{"n_layer": 13, "routed_scale": 7.16, "init_std_router": 0.0287, "n_head": 8, "n_kv_head": 1, "head_dim": 96, "norm": "rmsnorm", "positions": "rope", "attn_scale": 0.102, "parallel_block": false, "lr": 0.00558, "beta1": 0.95, "final_lr_fraction": 0.1}
Below are experts of layer 8 (counted from 0) of a mixture-of-experts language model. Rows are named router (the router's row for the expert), gate (a neuron's input weights, with its number), up (a neuron's input weights, with its number), down (a neuron's output weights, with its number) and show model dimensions 288-319. Each number is 500 + 25 x the weight over its row's rms, rounded and kept within 0 to 999. Numbers have three digits each.
After each expert's rows: "comes after" lists some tokens at least twice as common just before its tokens as in all text. This comes from a sample of Wikipedia text that the model never trained on. Tokens count by the router's weight.

# expert 2
router:486540517487469479500533479510495499486491530508481500523466497476487472457458506541580496496535
gate0:492482507512484512483466474506498524506478507475471510498526447495471516468480580488477504494498
up0:490504496472478504504528481479509486499459512498513496467522513514491489519443493493472493469488
down0:504514505519544432488498558467501541493540510533489521513471433512479505502461523518518489488455
gate1:526507521516492538507497496519530503524523492521501493520507479552528508500527529521495485458446
up1:488495470522504478470488471527482463495483529522478489496471510474517487513508500501505468522487
down1:497500474508527528465504512488514500525490512507553501502515527502491538477538488453488548512478
gate2:520522493504503536494505490452487479495496528488495469497494497538475532482518552490469502530517
up2:535499475501525491525474488480459479508502476481517493496531522542522529515560479500526489531544
down2:471502469519474512493456505523499493493501495518549470502521500444513448491511473532517505496497
gate3:491467483480537481471451491506496552491528469530466495504505507498480535471504486475491504523524
up3:458484510489487505478475516516497527456515497509501528530513464514429522460488495542519495507498
down3:504485491481467502511521453501486457504496519516500500498508510505495521497472471494489480478480
gate4:519526529527516505482532517520490448500505445507475467502541461538556512474457496508484535495483
up4:520486479495541470511488499449494546518493504519496531460486455520493512496486519509510477506469
down4:524531510514523496557477510498490537527514509481480521558505510523523503498475509505509526524509
gate5:533494509478551561504486472500504506449491498497547510520498524508474535506495474508518547508489
up5:492492529460474547476519516504473484491458548498499467480496477527505524469508516496524558509454
down5:464469515500516544488509511500509534523494506477480498489493487520502486511524500520542486508463
gate6:504530519512519514523484530495483559504461511488489505494501502471511543466504491477473522474491
up6:513435476546448508487527515500513466468539494485486515491471483507497493507511497460457505483516
down6:513485498545446483487508540483487494474490459475499505516493510518499472511469493525479528462494
gate7:484550488547512484539529497479529501499463513540507521510504486514498499475481474498528504497534
up7:460495502459490515500447506470432516475493528476476494453469515480542509546508505513470518489498
down7:533488509449519481467479465504483527526456544535503517462498518482464521444480516557492489500496
gate8:484469510498484554499501499505511521556486447510492512548470490509510523538572489507443569531508
up8:478502500509551541472514497520469468512474503478485506519503479495490507507507508486486511542507
down8:472517502510545503521538541530517506500473511479510497512473498496486477492497493474494482497543
gate9:484503488482481509489524521530514533486479494536479521493524484507507489466482514449492506537493
up9:487529501500482493495509493493495497533488509507497440507493499498511499510508538528531491494453
down9:460506516544491523481480506540497520500517539502525511538485498517462500496531503538461474513453
gate10:502498486498485531494539515502510487495509479502489448457508491503439503544475469477498488509524
up10:495424476502495523508518482522534488470520478561540509538499528488515554533527468466480475485442
down10:505484499541480481491457470490516572473453487519471470524501506517513480440475465500491522513530
comes after: " | ", " ", "; ", ".", "| ", ","

# expert 9
router:494522539466485489507479502538548498539515527516489512502536513525470449488525516479509468490467
gate0:514498483499490501515536482478503497526502493486473516518448472480468504505509498501513468521503
up0:522502488530534519492512514454479534506451519499523446514493523513531488493465467477496455520504
down0:500521510477505512485487494530532471500491442512477498472537519498516471455558525505516476496493
gate1:520523485509488455593517507505528509473465514475463445480492486495513541525474494458492529485507
up1:496516519517514542537495514498491514521528525514535486487483492541511515509508521532484512549489
down1:501478480523531492456512491502544498500505501504444486493496491484501502498480466509500539477523
gate2:514517546494491483495495511489480531553521517475472473543509443492503494516485528492546490515522
up2:481495509481494457504534498482497509515503505524502482489509554501505484487507480449522470474517
down2:473478538477489502530511529512512480437509435500493467486465524534474471507502491501511491496462
gate3:486519509452492516512533530493520478516477478470484497508485479489497464530486526454527493508503
up3:478514502463460525479533489493499502440542479505494465505494532464507483513471467477476481479477
down3:418539491514429520509521485495507496508555473512514479514493484491502503459455529484488463492509
gate4:528506494507497493518509527525488496478473490519447468488474488504493443530453491479490524514498
up4:451466497509540508491492503483484471525511499515518484475465494470469524482492514504510497544468
down4:470501524534525485500506477493474496513517506503453442484525493478500486446480517507524536514497
gate5:502470511519468511503515491507510534506533525527524518495526483506481488479502516484524515537521
up5:460528474487526503479491514484490502516549493509482482498491524479438461527507530477494495538533
down5:493476486499569515496501482441480497492538514465489536526514517527518503519469520522513489512507
gate6:501482494450524525491505506512507501493502465531492499478500476516478524510456472529474515471512
up6:517506490470493499500508473514529508505484496515488484522507521509562497459492540512529500503558
down6:451545511529503511512485495505478535491498511478524486523533502515525509479498494512486484484495
gate7:515494462488430486508511526484506461470541470547493488541521493494471500497507484480497538511470
up7:504479484445518486469512548536526542464481521516524520528487472470566466449457477508534511477480
down7:504542514484479507494493551528468553510518498504498438507451480544506497498479512510493535531480
gate8:473517509548522538490495519515540504478505526482478501495464518479437463557509489499486512472472
up8:512481475483460509521466503536475523504494509495496543495527499504526486477504503481504509541473
down8:450470484519499490471416477516439506545481509495511501510524491512508492535472502493513473486538
gate9:488527509536544492526532508477511499540514494461473506496474490517473500476574478485518539494478
up9:524530476501487486499465489474504516552493463494486514504452485529481528439507522485480503503512
down9:466474482513539461489538482473512493515499495479483478486462537512488492488464509534534503493509
gate10:491504478532460496470500498473503502544449505461531531468489481457482471512540484472515473468510
up10:475481533515445523478527527507531498465483517488509512541521482500485495502462475477470539501489
down10:519513487491482487491484518495549492518536494470502507489463507507502477478462550490505478497504
comes after: "2", "1", "–", "3", "4", "5"

# expert 15
router:530452516457496484530503509510472470528506478460499522488500480480482475495510519492537551502509
gate0:525499488548486473497528504524531543452519509514488476460521515494515543500463531512458516490472
up0:507494474494448520511476548493510531545481492486465487468513493492494489472507494471529498540488
down0:492488499488504510465476526534471504547510501486463502505507529437508478480516515494443495486504
gate1:494509468540510502500526464488535479503510523455492533543486510526486563498498510521498487494495
up1:537513546504438520508490510512489495535496546530541502538484484501498511523485497480569514519482
down1:505523548504511504556525511532510505520498543551483511538496495466513495535450476494511466486493
gate2:485498508476515510500514520462532433510485533529499491491469488464508486494520534498480486523496
up2:552499490472499513495498527500468457520506519505463507500529480485492502531522515517506487488519
down2:496529476564529480445498485518519504453488484481523488514471492517531507504570482504517504500484
gate3:501497458493446504486468531498496495488480497488472496526498480538487493499532501494510507496516
up3:487498502462468456517570470468470521484555512505486493454542499552507468468515503525478466519507
down3:475473496514514451512520523479512519489489503549492493492509515517525557517506506515478508520489
gate4:508516546528484500536477483507497487501549480500577520480507520560498484509506493497498500504493
up4:510526520475531503511499534537502480507501501509504511480530470440477504467514499476460485483493
down4:506514529458496473498499473502501513428533519524494504497484492470492525489482464472517484502472
gate5:539560483464462502487542470481501483468497487463498523487469505500514497488451495500530520523495
up5:505530517525506485532504519518482447513462529449552472523486530459533524511478523494555518539510
down5:511480523478536468483507507540467516514494520493504489567438495454496554518522523511494497480482
gate6:455523504495546453507505541493512492523505532494522558504524441530527467527497477522488489504461
up6:456484476504500507503493496528510497532532495526482456483501479493501529517494525512489501517477
down6:492489508540530492507498449501480559506499504523496474507515533499446512511550535497522511506485
gate7:469500534496531522497544540501461506526500515479536451498536484501499523518532485525458497518529
up7:514494529489484506496519499490470533498485488515500469523499510540508459489454516515511479494495
down7:506489494491477497481516479492470497520499490472471485504485554517509486517481488513486461481507
gate8:486525474524487470502497511468491525515530511556491478500502474527505525479538502457482460521461
up8:489508462537513501536484481505467512506532479582537527517509454539505455518504530475507514469500
down8:478514470483507526458472543508514498501525528495483501503485527567512478524511502466492517488511
gate9:520473449514526547476513506512489540502518472527505506500473522499519466491524477510486468498514
up9:509522462517490493474483494497523501509519468462545496497499468504497526511509498496533487505514
down9:474497546510456475510502508499474479490495487495483497472541538538491492512499482527519492539527
gate10:513493502508503539472497489520505519496501516480513515509462431528512511521509499489503546485489
up10:513511478496530532512535538485480505523498478524538500514451488528518516532501467503494517531499
down10:515494490477523529463494507517529468509499494500479515506467509503513478505460506482474524489548
comes after: "\n", "\n\n", " '", "i", ", \"", "- Location"

# expert 23
router:485526500498441509478515508540509547481486556496450496504568508498500471474535505503530505532499
gate0:480480467538484465543527522475539528490508499508462492537560524508532506501471507521503496524450
up0:478490520479486489507553473533519506491446517506492490515497471516481493496484492497520518484533
down0:487495534516507515494508485449446501487537514482514495517473533512474498536570507504513469479510
gate1:509494513458491509495502494479487500506490499467513483465512483539523493514499517490519469518544
up1:494554522455494519499508556492528494478479490497504447455497499489491445505480484458468450506530
down1:518535465489486507493495494445505507490492494474462473486492474477506447553509487442494482524489
gate2:439457498482508495454489481462509529467475511488518483469504510510504527513531518450490509474547
up2:480491529514499480499542452509495505465508477486520499517489528523497532470440555462512513499497
down2:517482543506509485450552456465471486493447494449535494520482496477515508528510476495460487519494
gate3:491456489462502502509486523489442487523461489524501505495485465465499500500519492499469511500483
up3:510481472490477499503482515509473460505492489477523536489517544489472518535519533511493448494510
down3:524466506474491462478530533503508483544485502503474487467505521480502496488494482464531487520518
gate4:503488455544486484518493505515500484516472544482506514529508501452485467483489496511508485522500
up4:493511451480523457498491477503517471531519523543518520496502524481476504489485489472533492524482
down4:499491468504492494495493492507527518488494494459514504533512485510464545501513497494501491488500
gate5:478511472470501509494500496469548462557498475527479492521453504500484487510522472493424520496517
up5:526495511513436469544479502473495557515514518548487517450493521507523467517533502487484516526556
down5:475508500519462454518528514491492495535515528516478515517519502475497464462570561454498482531452
gate6:509555488493491530498458539491491498510488513486472518467489504495516495499505514520515479524479
up6:494509498506501519529479523516499485479528511509458470478447451543473494486491478491514486495529
down6:481540533513463509491532437509497528470505469506544490500483493469500513478514519554491516483525
gate7:522504484512517485543416497505478497508488495503553455486514482497484524534471486489476499522516
up7:487452494545466472497492510533478495482497464522502487524515462534540494478498505488515499506553
down7:507465499550476500499489508493463533467483501498576519510475570519500498511440523496502496509522
gate8:495545523514486516522485499504494539491476482496501492444464494541513464498514511534516559473516
up8:522523472479535469494482508468498538500443498542493496490498486481451542513503478501519495514479
down8:527528504525497514544511521457442521504503546504513475527499506522527553489534463515489467492502
gate9:506532479533508517438503510492451493508527506464485483473497503525510541503475481495505479454515
up9:486484493535472487501478461490521567512484542520522547478525517481467538487466465534484518484489
down9:555458510498472503477478490501494473501457500529477495502469497518535483505537497476469501494489
gate10:500506483531488496465508500467491464500513532539496466454468475466530456489511491487518521488554
up10:510524525510506550467525511506516532489498486490507520519530506524430486445510470518495504489530
down10:486493511537511526465494507554530483538480518476518491503489501538507485527464494457514515515485
comes after: "\n", "0", "1", "6", "3", "2"

# expert 1
router:493458501492525497475488506539529529530507516511475531497522486501470488495503457444574512492483
gate0:494497481494460470517496502493530513474540514478488463496493537520542467507507487506462503513521
up0:532499483512492517488486462494510470480508486482543497508504490496478500497459503504496498488541
down0:498505526454476498512472507526495542492488510506474505525505444477515514518475444524518498506527
gate1:539496455470521558538502481479527525450503484495516528483548458473442509469504501491509443518513
up1:511498517495500536528507483520546464524532512480498501501481534496520515513483502487506537477500
down1:542511530490532513503471507488523489492476505490537492469473530476488498524504499475472494518494
gate2:528491489543471512459495511455479476507503498488474521466502473498473557516494516514499531506463
up2:515491525516502484483498463487468499539506488446520499496471531515500514523502495486508503527516
down2:542521490519492511495503485480510530494472483475480471412498476523489464497484465472492495534493
gate3:509473480513490454545519497499512527523466463499503504495557480513496491509522476469501525502472
up3:489507501506456492519504519496457516494491480446477473482489467523490462498489515466533513509486
down3:514484516542468531459493503534490530529476480477493540456453502487519486490491530499533499516519
gate4:511514468510482483514485518485512459465520527481523534497503541525506496470496511492496512520495
up4:499473536471487507550497482493503496526498503483506513510521531522475507483506515451475487471479
down4:480489486496519477485483518517484516490525469511526551485471521521562525520513521515483490489502
gate5:486501544476508523500497561488471488512531538481482479521494497544543461513446485518488498510463
up5:474498461543479501513469519486515497490545507502505536502476491505504518525463476492528527494512
down5:478510515496497510524526456534524491534489489549515554517488473483467513502513497557516531528497
gate6:487485517511485511525510482522540511520494483512538520501523516429514474497455513488500490522524
up6:487513549552489542516538456466526453472509496514515495489525527537556521456506540491558480503504
down6:486535508512503519499511478474468492532510504493476493519470524510504538477502485470535481509533
gate7:505503466491476505516500477508505490490495476539493500502460490452538514475514503502485546517550
up7:516465504501508491535447516496466544523469522524502517502468495499508462478500504476492566490518
down7:538520488516486507474468490548469537467513504463528509493482523554473455513521462535486515523507
gate8:508496501563502489522518507513503456507464494522521510509527498528467479520464484514527479508505
up8:466506506485523469506531495507550492512505468464503507503457431522522525479532479502482518512526
down8:465521525478518521527552505447498500490508520490530540465504498519503487509537476509489517491483
gate9:511470540512476508489529519478495473556544448559492462461501563498515510525529509489457506498520
up9:510497536513518493491491481504469480553449476565489466457488480500524516492467477501485483463491
down9:478495560514528515516505517467512522472475464527494458467548502540496504549534542519507506493495
gate10:489495491499437494465486511452529474467522529494487501521551473451528528494496518499515495480501
up10:486518496485463511469460497454493494525483494538469482489465433481452457515492507496435507478484
down10:485497451467515483506491487500495483483477483494522506519482550496527503479510491483492522492486
comes after: " |", ")", " |  |", ".", "===", "=="